Below are experts of layer 2 (counted from 0) of a mixture-of-experts language model. Rows are named router (the router's row for the expert), gate (a neuron's input weights, with its number), up (a neuron's input weights, with its number) and show model dimensions 128-255. Each number is 128 + 32 x the weight over its row's rms, rounded and kept within 0 to 255.
Before each expert's rows: a language model's description of what the expert responds to. This comes from a sample of Wikipedia text that the model never trained on.

# expert 26
Commas after names or clauses, pipes in statistics tables, and column words like Coordinates, December, and first names such as David or Donald.
router [123  91 169 102  89 130 164 134 107 101 166 169 165 165  94 156 134 106 172  95 159  98 134 127 144 152  99 163  89 161 174 154 128 153  90 160 160 162 109 155 124 162  90  93 156 158  87  94  95 115  91 163  75 164 148 130 160  89 102  92  87  98 169  98 128 166 169  86 115 150 121  99  85 161  92 169  94  95 108 162  75  80  93 119 149 173 150  98 154 115 127  87 150 138 103  77  88 174 115 168  84  82 157 139 112 109 154  97  96 100 154 161 172  86 158  95 173 152 143  81 163 120 181  95 102 151 171  90]
gate0 [138 154 137 149 155  89  55 110 149 111 168 162 100 136 103 161 158  70 135  93 121 134 199 107 118 181 133 140 172 153 135 120 163 177 161 117 167  68 102 129 152 124 155 144 142 130 112 120 152 124 122 105 140 145 115  98  66 157 114 130 150 135 117 147  46 116  96  90  67 140  55 168 159 125 135 125  90 107  88 102 139 158 108 113  64 173 101 156 113 122 227 127 124 128 101 143 146 130 116 160 142  97 166 164 116 109 104 154 146 115 103 138  96 172  91 154  95 193 175  58 160 165 127 162 152 205 112  99]
up0 [124  97 117 131 111 141 101 188  85 153 103  99  94 134 104 131 158 131  85 102 198 166 135 116 135 143 132  87  65 150 133 147 163 151 148 154 132 108 203  99 180  71 121 106  99 220 114 166  98  93 163 158 139 162 158 105 153 121 118 137  72 123 151  75 113 122 118 113  59 161 112  76 101  94 108 102 128 105 124 137 133 126 193 152 110 147 154 127 102 122 135 137 124 157 157 107 131 152 127 155 142 124 126 191 130 118 139 101 171 171 114 172 167 149  75 151  70 137 160  89 120  89 113 102 144 130 165 137]

# expert 55
Nouns for roles, places and organizations, like village, priest, politician, district, Records, and ISO in standards.
router [123  84 168 103  88 128 163 137 105 107 164 166 171 175  89 154 136 108 174  99 156 102 130 133 145 152 101 163  97 157 183 160 126 150  88 160 159 168 110 160 125 156  84  87 147 165  81  92  94 105  86 163  77 160 143 128 162  77 116  94  87  99 172  99 131 170 173  92 113 148 115  97  82 164  97 168  92 104 105 167  80  81  91 122 150 176 147 104 157 120 124  95 152 142 107  77  93 170 115 164  85  88 152 137 117 113 149 101 103  97 153 176 170  86 159  97 165 163 140  87 162 124 177  86 104 151 166  99]
gate0 [ 44 113 150 159 122 114 145  93 154 137 142 118 164 112 124 153 160 126 187 111  83 192  50 124 112 138 111 117 117   8 105 164  89 118 175 136 141  71 145 122 151 184 114  69 112  98 102 158 126 143 117 119 169  75 120 153 144 103 130  87 149 122 123 139 104 173 182 138 136 170 110  71 179  94 123  80  89 148  96 123  98 135 157 134  73 119 103 111 134 103  98 115 129 162  74 178 111  56 140 149 164 170  78 170 116 111 152 145 147  87  66 139 191 131  91 125  77 110  93 112 189  86 129 155 132 122 126 132]
up0 [ 90 152 169 119  86 119  81  70 162  86 131  59 133  64 135  69 116 147 154  95 127  98 174 138  79 126 174 108 143 155 130 155 146 143 180 159  96 104  81 153  97 118 160 151 103  85 100 151 139 124 181 172 168  93 139 166 164 121 203 115 116  55 101  97 141 148 140 138 161 140 204 187 136 177 109 155 139 104  70 148 109 164 187 152 180 173 169  86 124 101  75 139 135 118 157  82 139 102  52 165 114 124 175 101  90  37 123 144 149 126 183 122 132 141 129 172 113  93 140 133 100 132 160 106 139 140 146 125]

# expert 54
Country, nationality and state names and years, such as United States, American, India, Ireland, Soviet, 2019, often after in, the, New.
router [ 86 155 136 189 168 126 123  91 140 122 154 151  75  84 128 134 184 173 102  89 166  83 180 153 178 129  95  79 164 101 132 114 188 168 155 127 137 127  74 126 118 127 204 142 102 143 114 139  80 112 152 141 226 151 156 180 186 120 158 131 107  93 110 193  84 133 154 102  90 118  87 126  84 156 156 158  97 148 156 167 113 207 125 106 183 105  80 202 156 108 139 144 127 182  82  99 111 125 128 130 120  94  71 155  90 163 117 138  63  91 176 138 155 130 154 120  93 125 144 101 138 158  85 108 115 164 129 158]
gate0 [128 137 147 125 125 158 117 112  70 122 144 156 132 223  96 136 118 167 161 145 108 153 136 161 137 135  67 119 149 108 177 155 131 115 102 126 121 134 129 171  84 149  63  90 111 162 145 179 151  40 105 167 106  82 183 109 115 119 115 170 148 154  95  59 131 142 137 173 109  83 188 115 100 158 118 122 157 179 128 162 127 104 115 123 170 119 111 139 166 136 141 161 156  78 140 116 151 116 143  55  58 138 122 174 100 130 149 135  97 119 155 133 130  77 143  97 126 128  81  45 165  98 165 158 126 142 118  73]
up0 [ 73 149 185 104 126 123 172 147 172 190 138  86 112 109 137  93 134 139 179 111 115 135 163  93  64 118 133 167 114 136 149  95  82 118 107 161 172 160 104  94 120  95 110 139 130  79 122 128 124 148 152  66 174 158 160  99  67 149  66 112 152  98 135 138 110  71 121 163 194 141 122 125 142 115 138 131 128  97 168 151 126  92 106 133 164 142 129 100  86  81  87 180  82 122 128 159  88 107 153 166 130 105 128 141 199 120 133 129 151 167 113 153 164 124  97 148 120  90 198 158 140 140  87  66 178 120 151 114]

# expert 35
Prepositions and conjunctions joining noun phrases, mostly of, and, to, from, by, as in Place of birth.
router [163 102  93 117 160 119  60 106 157 159 143 137  87 145 126 144  93 124 154 120  89 133 144 126 135  83 135 104 150 127 138 135  69 143 159  90 160 153 136  90 169 162 119 155 161 133 110 107 155 146 127 124  93 128  99  93  82 100 195  99 111  92 127  79 173 144 157 133 141 153 174 148 119 139  95  98 147  99 102 171 166 214 113 170 106 133 103  92  82 125 101 156 142 115 208 132 143 108  84  45 121 131 116 110 166 107 162  95 180 112  66 156 123 187 130 113  44 120 146 120 147 169  86 113 105 167 132 159]
gate0 [144 146 128  95  96 109  69 105 124 103  91 124 114  90 149 100 151 119 103 165  91  87  69 134 128 184 133 120 161  89  68 113 174 145 150 159 143  83 115 169 141 151 131  81 128 123 206 154 114  57  74 129 165 155 152  62 138  79 140  99 155  54 105 182  44 148 123 137 143 135 116 166 121  84  68 130 100  48  96 127  92 113 110 145 132 159 123 108 116 121 101  84 145 145 104  65 105 128 131 168 142 147 138 106  94 166 163 144 179 118 167 139 101 164 114 129 133 115 129 178 174 130 118 127  92  83 114 104]
up0 [143 120 140 156 137 138 129 148 147  95 134 118  98 173 149 198 106 165 162 130 195 100 126  94 124 212 105 122 157 128 133 125 187 140  96  79 107 132 157  99 161  91  50  65 180 132 121 155  92  99 126 105  73 142 145  92 156 177  84 129 178 213 148 116  94  95 109 122 147 160 133 135 127 180 133 146 156  98 149  75 123 106 175 163 138  68  99 116 122 127 172 119 113  91 128 109  65 157  53 142  84  75 111  98 139 162 108 107 117 163  57 122 151 161  83 127 133  92 131 182 122  92 139  67 160 103 138  68]

# expert 12
Sports and competition nouns in headings and tables, such as team, Cup, club, Championship, Athletics, Racing.
router [118  96 187 118  98 118 157 130 106 100 167 188 168 161  87 156 142 109 167  87 166  88 111 130 136 156 123 172 102 177 169 123 143 166 115 148 159 156 111 159 106 155 105 109 127 162 100  99 101 111  92 157  96 151 144 149 163  69  82  97  84 105 140 118 118 178 168  75 132 144  99 103  74 149  80 179  96  87  98 160  72  84  81 126 152 171 131 130 170 107 126 105 152 140 100  79  92 177 103 170  84  93 137 128  97  92 162 103 117  87 159 138 181  88 181 105 148 150 145 106 168 130 165  91 100 147 170 102]
gate5 [131  99  97  90 105 133 152 141 129 154 101 169  77 125 161 103 146 165  59  80 130 119 119 123  94  65 134  90 118 155 122 101 123 127 175 226  84 178 150 155  51  67 144 151 142 138 127 122  89 149 191 166 125 101 123 158 124 155 114 177 103 111  96 107 186 108 114 148 130 129 136 175 127 103 111 102 148 116 151  92 131 178 122 135 153 125 180 140 146 153 113 199  58 105 207 104 126 155 106  93 116  79 144 116 127  75 162  77 112  91 150 116 174 101 136  90 129 190 125 161 128 115  89 151 172 130  98 134]
up5 [ 81 108  76 117 162 150 146 115 109 152 110 124  97 123 149 104 138 130 150 147 122  97 129 123 137 159 184 116 137 161 121 151 149 103 195 205  73 113 119 167  66 115 142 135 119 122 165 169  54 121 122 157 146  83 152  98 153 162  86 124 145 129 121  93 185 158 102 109 123 149  75 134 109 140 113 109 125 133 107 124 150 152  98  51  87 144 102 190 125 176 137 140  98 141 142 103 113 144 117  93 128  99  73 159 103  80 124 131  92 154 114 136 140 104 138  90 109 147 138 136  62  67 120 174 118  85 156  65]

# expert 67
Letter-level pieces inside non-English names, often Slavic, Turkish or Asian, such as ir in Kirsti, ş, z, č.
router [121 124 174 130 117 169 117 136 117 124 150  75 112 121  92  85 110  97 123 134 118 119 116  96 147 170 105 103 106  80  87 109 166 107 103 110 140 113 113 101 131 138 187 146 149 148 144 108 177  90 115 132 116 118 148 152 163 170 111 156 175 162 160  74  72 138 120 158 113 115 131 165 188 129 126 110 159 111 171  75 156 166 147 103  52 118 145  98 139 125 117 126 121 124  83 131  91 132 140 179 147 129 140 115 130 148 133 119 116  83 172  73  87 130 129  99  98 195  54  78 108 136 153 124  55 119 138  96]
gate0 [130 148 109 151 142 131 107 174 131 104  90 132 110 149 145 152 106 158 129 104 151  34 142 104 180 184 103 108 145 169  67  93 198 152  79 115 109 109 129 145 137 131  92 140 169 124  65 155  86 166 110 169 121  72 126  75 187 129 101 139  96 131 114  96  99 110 135 122 152 121 117 126 110 173 118 106 164 142 111 105  59 119 105  71  96 152  91 113 115  64 181 112 156  94 120 124 146 133 158  99  90 107 131 150  76 174 158  93 170 117 196 118 141 126 136 194 142  80  96 162 148  74  72  82  75 144 174 124]
up0 [ 92 131 115 131 125 160 138 132 154 146  84 141 121 161  73 119 171 170  64 126 163  84 156  51 148 119 133 156 116 175 125 194  86 156  84 106 175 100 129 105  78 132  85 123 111 142 106 129  70 150 120 143 171 150 166 175 134  96  90 158 103 122 118 100 126 163 137 135 166 123 151 126 172 138 239 205 164 132 175 141 135 109 100 108 167 130 115 187 124 137 134  59 167 106 124 136 104 183 136  92  92 107 135 197 157 123 127  78 164 123 182  95 174 115 142 133 122 136 145 138 153 190 153  97 115  82 168 125]

# expert 10
Sentence-initial adverbs such as Nonetheless, Meanwhile and However, country names in location lines, and colons introducing lists.
router [129  86 167  99  90 128 165 133 105 101 166 165 170 167  89 159 131 103 172  95 159 102 132 124 142 147 105 165  98 157 176 159 131 159  88 150 161 161 107 156 126 160  85  97 154 162  78  95  93 109  81 166  82 163 141 122 165  83 105  92  91  93 166 102 127 177 174  92 113 151 117  99  83 164  92 165  87  93 106 163  76  78  90 120 149 171 155 102 163 115 125  89 147 139 104  77  86 176 113 163  84  92 155 133 114 108 158  95 100 102 163 170 174  80 160  93 169 156 143  85 163 127 178  92  98 155 168  91]
gate0 [ 77 137 138 123 156 121 123 177 187 172 177  94 121 101 151 108 138 132  88 134 121 109 151  64  80 142 154 161  75 103 107 159  94 160  87  97 194  59 176 107 147  67 162 162  72 125 118 135 168 162 113  98 157 118 106 109  85 105 123 134 178 123 124 166 141  93 146 182  81 117 117 146 171 139 180 115 144  77 141 155 108 179  85 178 109 123 155 122 154 130 125 179 120 193 139 140 123 123 133 180 117 170 147 118  97 118 172  95 158 205 183 159 124 154 103  94 143 132 144 126 116 159  98 139 106  63 162 166]
up0 [160 154 125 188 198 145 133 111 118  59 148 167 113 149 133 164 148 120 115 158 198 117 116 184 149 120 128 125 150 131 148 141  63 166 107 104 112  70 117 170 202 156  84 174  90 190  81 124 170 193 121 119 113  94 131 132 166  88 120 192  58 125 102 113 111  48 153 135  72 138 153  66 144 148  91 130 206 151 176  80 144 156  98  97 147 153 124 128 125 113 117 191 123 163 128 134 118 116 169 193 170 152 127 161 145 137 103 125 141 103 159 187 120 160 190  98  83 102  71 155 135 144 138  88 168 177  80 106]

# expert 64
Function words linking phrases mid-sentence, such as of, that, in, which, and the word Act in legal titles.
router [125  84 169  97  96 130 169 135 108 104 166 162 172 169  95 160 135 106 169  93 156 102 130 132 147 149 104 167  95 157 174 163 128 160  89 154 161 162 110 155 126 157  86  94 144 169  86  87  93 108  82 167  76 160 138 123 163  77 110  91  87  92 165 103 126 171 174  89 110 150 115  98  87 165  89 165  90  96 108 161  71  81  91 125 146 173 150 105 157 113 121  95 150 140 104  78  82 174 108 163  84  84 155 136 116 100 157 100 102 101 154 168 178  78 162  95 176 162 137  82 164 128 176  84 102 149 162  89]
gate0 [150 122  57 153 196 145 134 151 114 145 153 161 114 134 190 166 102 121 149 145 165 151  77 130 109 145 113 105  84 116 110  52 113 153  65 131 119 119 149  87  93 156 133 139  62  77 157 128 107  99 181 103 139 147 117 151 119 113 139 117 115 199 113  82 141  88 125  85 104 156 115 155 150 151 132  90 152 117 152 103  64 158 117 101 174  34 134 166 146 114 202 158 117 124 181 152 160 110 156 137 102 115 158 133 112 128 130 185 163 124 153 164 151 123 122 153 166 147 111  84 122 138 110  80 174 146 142 134]
up0 [127 115 190 109  85 135  83 188 175  89  98 165 181 108 176 151 111  90 120  91 116 160  97 159 119 137  81 109  99 157 115  77 114 151 108 144  99  62  74 132 147 120 149 165 117 127 167 121 125  95 129 111 140 127  90 105 147 147 107 133  95  89  94 104 123 129  80 183  82 106 137 118 172 142 134 122 131  63 108 168 100 109 121 169 103 163 131 119 133 109 100 142 142 128 128  58 176 116 194 166 121 126 103 155 145 160  65 152 161 115 115 154 159 164 103 128 132 140 159  97 136 163  59 157 152 168 129 134]

# expert 21
Head nouns after the, a or his in biographies and descriptions, such as politician, family, company, wife, public, line, fuselage.
router [127  86 165 100  95 125 164 135 108 100 164 161 179 167  91 153 132 108 178  99 153 105 126 134 141 151 105 168  96 160 180 158 129 166  93 159 159 167 112 159 119 157  89  91 142 164  86  90 100 111  84 165  83 158 144 122 166  86 110  95  88 100 166  97 124 180 178  86 111 151 121 101  82 167  94 170  87  97 111 164  77  77  88 121 152 172 147 107 156 113 134  98 149 137 109  81  85 172 111 161  84  87 158 132 115 108 156 104 104  95 159 167 175  87 164  95 170 161 141  84 162 136 176  90 100 153 166  92]
gate0 [122 148 122 130  95 153 160 104 129  98 158  51 153 137 109 152  76 125 102 117 164 131 153 147 150 150 168 102 115 183 169  97 131  95  99  68 148 115 132 153 130 131 130  87 146 116 163 112  56 179 154 113 158 111 159  44 104 130 161 123 166 114 123 152  45 198  96 102  99 144 180 148 107  92 148 167  93  66 158 125 103 148 135 180 129 139 121  78 126 120 120 121 102 140  99  89 111 115 169  69 151 173 159  77 163 109 146 169 177 140 138 146 101 129 112  96 144 129 155 141 127 141 184 133 152 122 109 175]
up0 [127 162 108 115  71 113 148 102 108 156 124  90  99 149 118 121 178 122 122  99  90 109 156  86 118 125 110 134 132 113 128  82 107 156 113 165 137 132  70 147 199 175 107 133 132  83 143 111 138 107 171  41 159 172 136  76 108  58 174 124 143 110 174 175  95 130 123 143 176 138 136 121 164 141 142 103 115 115 143 124 142  77 164 156 105 128 199 112 154  60 124  85 109 116 130 123 169  32 133 148 137 152 131 102 114 113 113 152 171 124 162 124 176  97 172  99 107 147 107 116 135 157 116  76 125 119 135 126]

# expert 16
Pipe separators, commas and years in stats and results tables, plus column headers like Apps, Won, Nominated.
router [126  90 164 103  89 130 167 130 102 100 166 170 171 165  94 160 132 104 167  96 157 102 137 130 144 148 103 165  95 157 174 157 128 158  89 158 156 163 115 156 124 161  84  94 149 164  85  92  99 112  81 169  83 163 142 126 166  87 110  89  94  97 169 104 124 171 171  94 110 152 118  97  83 162  96 167  88  89 109 165  73  79  91 119 152 174 152 101 160 118 131  94 149 141 104  78  88 171 115 160  85  87 158 136 117 107 158 105 102 103 161 177 172  89 159  91 173 153 140  77 162 126 174  90  99 149 169  90]
gate0 [ 73  71 154 183  78 109 160 130 203 151 112 136 103 128 176 117 151 108 135  93 161 173 106 107 100 137 121 114 147 146 107 154 128 114  85  96 146 163 136 164 112 181 189 137 137 122 146 139 156 137 157 122 161 110  79 176 160 215 161 144 139 168  99  72  91 135  54 120 137 117 162 170 113 141  99 118 121 124  83  73 192 170 150  70 109  81 196  89 133 201 143 140 124 135 152 131 153  73 109 112 166 115 121 151 146 121 160 107 115 155 116  91 146 127  87 143 107  67 143 148 152 133  94 144 126  94 158 145]
up0 [139 135  93 147 153 114 148 140  67 115 121 148 191 166 159 109 157 134 166 132 173 145 176 134 123 104  98 162  97  96  87 124 100 114 188 120 117 143 120 146 156 131  54 138 140  89 119 150  92  53 130 175 101 118 130  97 113  77  82 140 125 195  96 145  96 140  86 105 158 190 162  86 101 143 117 111 139 168 130 161  85 126 124 118  90 160 146 195 136  83 126  87 170 120  69 148 132  70 130 126 149 126 113 139 107 109 156 111 128 137 130 125  88 163  94 162 137 119 133  68 100 103 157 195  86 116 135 109]

# expert 6
Capitalized names after list or table separators, such as France, India, World, Air, plus small numbers like 3, 7.
router [124  86 166 100  88 125 163 136 103  99 164 165 170 169  89 155 133 106 175  97 159  98 131 126 143 151  99 167  95 156 172 157 130 153  88 155 165 166 111 157 125 156  87  94 148 161  83  90  99 108  81 164  80 163 139 126 164  84 110  92  90 100 163 102 126 176 177  89 109 152 121  99  84 164  92 166  87 100 108 165  77  79  91 118 149 167 149 101 157 117 125  93 147 139 103  77  86 170 114 163  85  86 156 137 114 102 156 103 103 105 160 171 175  82 162  97 169 158 146  81 166 127 182  85 102 151 165  93]
gate0 [137 155 122 146 112 142 144  93  97 131 110 159  71 103 105 167 129 131 120  89 101 153 129 157 153 127 110 137 179 124 132  73 129  98 169 141 128 145  87 160 138 135 122 124 123 139  48 153 153 122 162 122 159 124  79 106 159 172 165 101 183  97 156  71 128  70 157 105 143  88 148 108 189 125 137  88 111  80 107 128  89 140 157 122  21 138 130  94  84 142 169 185 153  49 149 171 105  88 156 161  89 150  88  98 183 126  85 130 155  78 123  89 102 147 207 107 160 109 183 123 153 140  82 139 125 125  87 146]
up0 [204 109  94 173 112  93 137 122 128 105 110 117 108 129 124  86 157 151 117 124  71 178 141 162 101  71 133 113 137 177 121  89 144 122 169 157 115 116 123 113 124 129 156 138 128 138 141 144 123 112  98 129 154  97  85  94 151 135 135 123 165  68 102 114 138 130 131 162 177 140 123 116 203 145 146 205 152 136 116 111 113 123 156 146  73 161 120 160 122 179 120 104 153  60  77 154 161 141 131  70  99 129 132 168 195 123 120 141 154 189 165 196 170 111 105 124 111 126 106  96 173  91  94 176 115 201 128 166]

# expert 13
Digit pieces within years, ranges, IDs and coordinates, such as 1400–1000 BC, completed 1214, 8MR3447, and currency signs like £.
router [ 99 145 105 160  81 151  69 165 115 120 104 138 162 134 125 162  86 140  48  98 143 132 132  97 195 157 140 152 142 145 148 144 122 140 127 156  75 129 133 154  76 114 140  64 133 170 103 148 105 157  99  90 126 159  73 156 155 151  82 120 153 123 172 154 123 113 164 153 105  84 116  90 100 150 192 158 108 146 143 153  91 122 158 122 170 127  77 129 188 139 188 129 159  85 117 104  99 145 144 150  87  84  99 138 120  84  96 189  75 122 110 169  93 187 159 104 149 120 149  90 167 124  50 115 153 186 142  77]
gate0 [115 136 172  60 104 123 104 145 107 192 138 142  97 174 116 155 167 125 102 143 128  91 180 156 182 118  50 148  66  86 151 118 102 115 121 160 179 153 130 120 137 140 132 133 148 105  82 179 133  89 168 154 184 127 182 147 129 169 127 117 101 159 142 138 139 168 173 153 145 131 125  98  37 230  91  84  67 117 122 136 116 125 151 114 160 151 118 162 101 148  76 125 113 130 136 125 115 180  37 143  88 106 111 129 110  73 122 133 115 121 137 159  98 179 154 162 124 101 149 125 111 119 123 110 185 108 183 126]
up0 [140  61  94 133  96 128 124  40 153  94  84 125 157 115 177 145  99 150 145 141  79 133 159 229 181 121 147 141 163 123 111  81 129  82 115  84  88 167 126 137 104 123 139 108 116 108 137  85 155 166 155  78 105 135 140 110 106  86 134 139 133  98 123 109 108  68 109 183 143  81 186 124 121 103 143 186 112  90 158 104 108 149 172 122 100 114  99  87 118  70 147  79 118 155 192 104 156 139 101  89  72 105 157 140 111  86 114 122 120 119 174 107  97 123 125  99 152 145  97 129 107 161 144  97 126  98 143 119]

# expert 48
First tokens after a line break or table pipe, such as quotes, The, A, (, FC, Intercommunality, in lists, squads and sports tables.
router [124  85 165 102  99 132 157 139 107 100 170 162 172 162  92 161 133 105 175  97 155  98 131 127 138 141 101 164  95 163 175 159 125 156  90 156 158 160 112 156 126 156  87  98 145 163  81  91  95 112  83 165  78 158 147 123 167  81 104  89  91  89 160  99 131 171 172  88 116 147 126  99  87 166  87 167  91  96 107 164  77  75  86 125 146 174 151 104 155 120 132  93 150 139 104  80  89 173 113 163  86  83 160 136 118 109 160 104 101 102 157 172 184  81 164  94 173 155 148  85 163 125 179  96 100 149 167  92]
gate0 [110 145 153 123 136 122 116 151  92 146 130 120  92  83 130 122 153 108 125 136 167 160 127 147 112 135  78 211 141 197 175 122  43  76 152 131  84 128 151 161 147 110  81 137 129  82 102  85 186 128 142 169 153  97  89 142 121 100 155 108 123 115 114 112  68 108 167 167 145 122 174 132 149 111  98 158  66 127 130  63 168 167 144 149 125 144 136  88 141  74 172 122 111 138 179 127 136  92  87 132 131 168 116 145 145 135  84 205 145 122 129 104 128 196  89 161 106 155 118 185 111 146  72 123 111  97  93 204]
up0 [ 80  81  88 130 101 173 124 150 142 129 126 131 136 167 163 144 109  72 123  84 118 131 121 150 126  81 125  73 106 150 173 143 143 143 123 144  71  98 116 121 175 160 116  97 164 140 148 168 119  92 100 118 142 170 154 132 176 167 166  85 193  86 117 132 163 104 110 142  81 110 100  75 144 161 143 132 148 132  67 102 123 165  32 137 181 135  88 143 172  86 124 182 152 122  94 178 114 125 132 140 162 154 121 138 132 178 127 190 158 111 132  82 127 107 101 102 102 144 174 113  74 143 133 111 123 174 100 119]

# expert 41
Word pieces and function tokens in the middle of names or phrases, such as della, prepar, San, table pipes, quotes.
router [127  80 171  97  86 123 157 133 102 101 164 169 170 166  92 159 135 106 170  92 159 103 132 131 143 150  99 163  94 157 169 164 131 155  89 156 158 162 111 155 125 156  82  94 149 160  82  93  93 110  80 161  80 165 140 126 165  81 111  91  90  93 171 101 128 170 175  84 108 153 124 100  87 164  96 168  92  96 109 167  75  75  91 121 154 171 151 102 162 113 126  92 143 139 104  81  82 167 112 164  86  85 152 133 112 108 155  96  96 101 161 167 175  86 161  91 172 156 142  79 164 124 177  93 100 152 163  86]
gate0 [168 148 116 126 128 160 108 150 130 172 131 116 110  77 128 153 103 161 122 149 168 153 159 157 112 140 115 114 116  65  94 137  90 170 130 111 103 109 114 131 131 121 138 143 169 145 152 102 119  57 171 124 145 160 130  70  67 144 155 100 116 138 121  60 167 107 150 132 157 129 169 157  97 165 161  45 105 130  84 119 128 126  65  57 114 159  84 149 137 194 143 137 139 100 131  93  95  96  98 128  92 172  92 166 100 135 144 131 128 140 108 122  84  89 164 129 105 208  58 132 176 116 130 133 155 111 102 115]
up0 [165 159 108 172  97  83 115 141 130 106 115 120 123 165 182 148 108 106 159 101 143  92  45 121 127  72 106  97 142 133 163  83  97 114 107 145 129 150 137 166 121  81 185 124 139 108  86 190 167  90  96 160 153 100  97 154 151 156 129 108 123  94 106 105 155 100 114 162  79  78 130  57 127 196 132 172 165 184 116 211 158 129 128 151 152 102 101 123  81  92 113 177 152  95  81 106  93  83  82 166 149 145 173 121 114 160 165  92 141  87  74  69  97 108  36  98 128 120  88 104 135 171 118  69 156  83 125 147]

# expert 0
Pipe separators in sports and stats tables, URL "://" and "www", and copular verbs like was, is, been.
router [125  87 174  98  90 131 163 133 105 103 156 167 169 169  97 154 144 102 171 101 156  99 128 126 139 148 104 168 101 156 167 157 127 161  94 154 156 159 116 160 130 160  89  93 150 158  85  94 100 110  81 160  82 157 135 127 166  80 105  93  81  96 160 105 132 175 174  92 115 149 120  99  80 169  94 170  92  94 105 162  76  71  83 120 154 169 154  99 151 121 126 106 147 140 105  70  91 167 107 158  83  88 161 134 116 113 151 100 107  98 159 167 173  85 163  99 174 158 143  79 165 124 177  92  97 152 171  95]
gate0 [126 141 105  84 122 127 115 105 168 154 139 117 137  51 197  69 132 136 129 191 157  94 178 117  72 107 150 158  49 181  95 141 179 129 124 163 131 134 119  94 155 137 133 115 100 121 175 119 144 209 165 123 136  95 184 128 108 108 134 177 113 127  96 148 110 166  88 123 162 144 115  62 139 101 121 153  80 168 121 142 119  93 151 133 160 101 114 120 116  89 152 135 146  63 155 138 172 117 131  63 192 123 109 132  59  74 104 147 128 141 110 123 182 132 128 137 159 106 130  96  91  85 174 143 144 107 172 137]
up0 [177 163 151 179 127 149 145 111 146 126 142  82  97 179 113 144  69 154 120  93  87 189 107 133  87 155 125 141 183 137 183 200  75 146 153 162  86 101 138  66 175 136 151  88 142 124  98 110 114 142 115 127 145  82 140 173 136 172 176 118  89 185  93 100  49 195 111 111 142 118 179 131 160 132 113 152 115 103 108  48 143  88 165 159 132 185 106 104  82 152  90 111  93 107  86 140 184 141 128  86 158 182 151 143 131 140 135 165 120 141 129 114 178 154 119 147 169 178 192 129 132 147  79 170 116 101  98 144]

# expert 46
Pipes and parentheses in tables and track listings, plus place-name starts like New, York, Santa, All.
router [128  90 165 100  85 131 164 131 102 102 165 165 169 165  94 162 131 105 165  99 154 101 130 128 146 151 104 165  94 156 171 154 134 159  92 160 161 164 112 159 125 160  83  98 149 162  84  90  97 106  81 167  78 162 147 128 165  80 113  91  94  92 165 101 126 169 173  92 114 149 124 101  86 166  92 165  94  98 115 160  75  81  90 117 144 172 152 102 157 112 127  94 153 136 102  76  83 170 113 163  86  84 154 136 114 103 163  99 103 101 163 168 173  84 160  96 172 160 144  82 163 124 176  88  99 151 167  95]
gate0 [179 159 122 127 151  95 141 129 154 180 151 108 124 127 169 126 108 113 111 118 112 134 126 131  77 165 106  71 170 134 122 130 135  70 101 153 146 144 121 126 157 121 166 142 158 132  77 139 103 114 112 123 126 114 175 120 118 118 153 108 142 109 117 109  65 140 145 115  80  64 137 153 143 149  99 189 110 131 100 169  96 131  73 104  21  82  68  74  85 106  98 139 100 102 150  96 107 102 100  99 123 180  72  79 156 120 142 202 170  95 162  73 157 104 104 158 173 131 196 157 109 162 107  75 122  99 157 179]
up0 [195 132 103 120 120  91 105 161 116 110 135 127 164 158 115 128 121  97 112 139 154 133  89 165  75  82 195 131 129  76 125 116 126  99 155 139  85 106 142 175 132  89 163 105 146  79 104 108 128  88  78  60 112  84 172 160 146  61 107  92 137 116  69  96  83 178  70 149 156 140 103  51 139 136 144 147 182 134 119 137 141 129  78 113  55 177 139 141 125 117 101 190 123 142 110  54 178 135 102 145 120 129  72 125 189 135 164 160 170 127 131 114 136 128 118  97 173  92 111 101  93 124 104 104 113 109 178  93]

# expert 1
Short letter pieces inside unfamiliar proper names and foreign words, just after a first letter or syllable, as in P-y-thom, S-y-riac, Li-wa-a.
router [152 117 149  91  83 157 146 124 150 161 152  65 155 119 132  46  59  82 136 183  98  78 110 116 155 153 102 117  98 105 126  99  98  77 143 134 119  96 141 118 130 120 167 134 125 136 105  81 156  83  88 122  96 139 128 124 152 112 135 156 145 141 121 141  78 142 144 141 149 176 140 133 169 145  94 101 218 202 139  96 189 133 117  88  98 154 122  73 160  62 113  83 167  79  95 145  92 133  81 166 160 126 136  92 187 141 135  64 124 110 164 109 139 100 137  72  88 172 120  83 113  61 159 115  63  89 150 108]
gate0 [122  78 134 115 102  84  82 103 141 113 161 171 167 144 136  77  78 145  62 130 191 147 153 114  93 139 157 108 151 132  95 126  88 128 114 110 123 193  98 137 148 184 126 165 192 128 168 104 144 110  74 100 183 112 100 121 117 142 132 145 112  93 173 122 151 125  87 101 136 189 134 122 110 142 120 169 173 149 174 109 102 142 168 145 152  97  78 136  84 158 147  95  84  94  53 132 151 115 161  42  71  59 105 103 201  97 107 174 147  88 182 138 241 149 154 126 121 135 154 173 167 128 126 186 127 102 179  96]
up0 [197  93 153 162  74 149 172 150 135 181 115 140 172 103 171  97 117 128  69  56 128 139 116 184 105  93 159  78 165 114 158 111 114 120 109 145 116 141 143 114 106 148 164 168 159 125 101 101 101 181 155 142 138 126  89 133  53  85 128 114 100  91 138 161 105 142 117 188 150 166 190  93 186 124  80 103 114 162 157 108 160 185 167 143 153  64  83 110 114 155 105  44  31 140 135  89 127  83 141 114 103 123 114  90  94 135 121 160 143 141 118 138 119 119 141 141 127 110 172 116 178 112 115 110 180 101 119  94]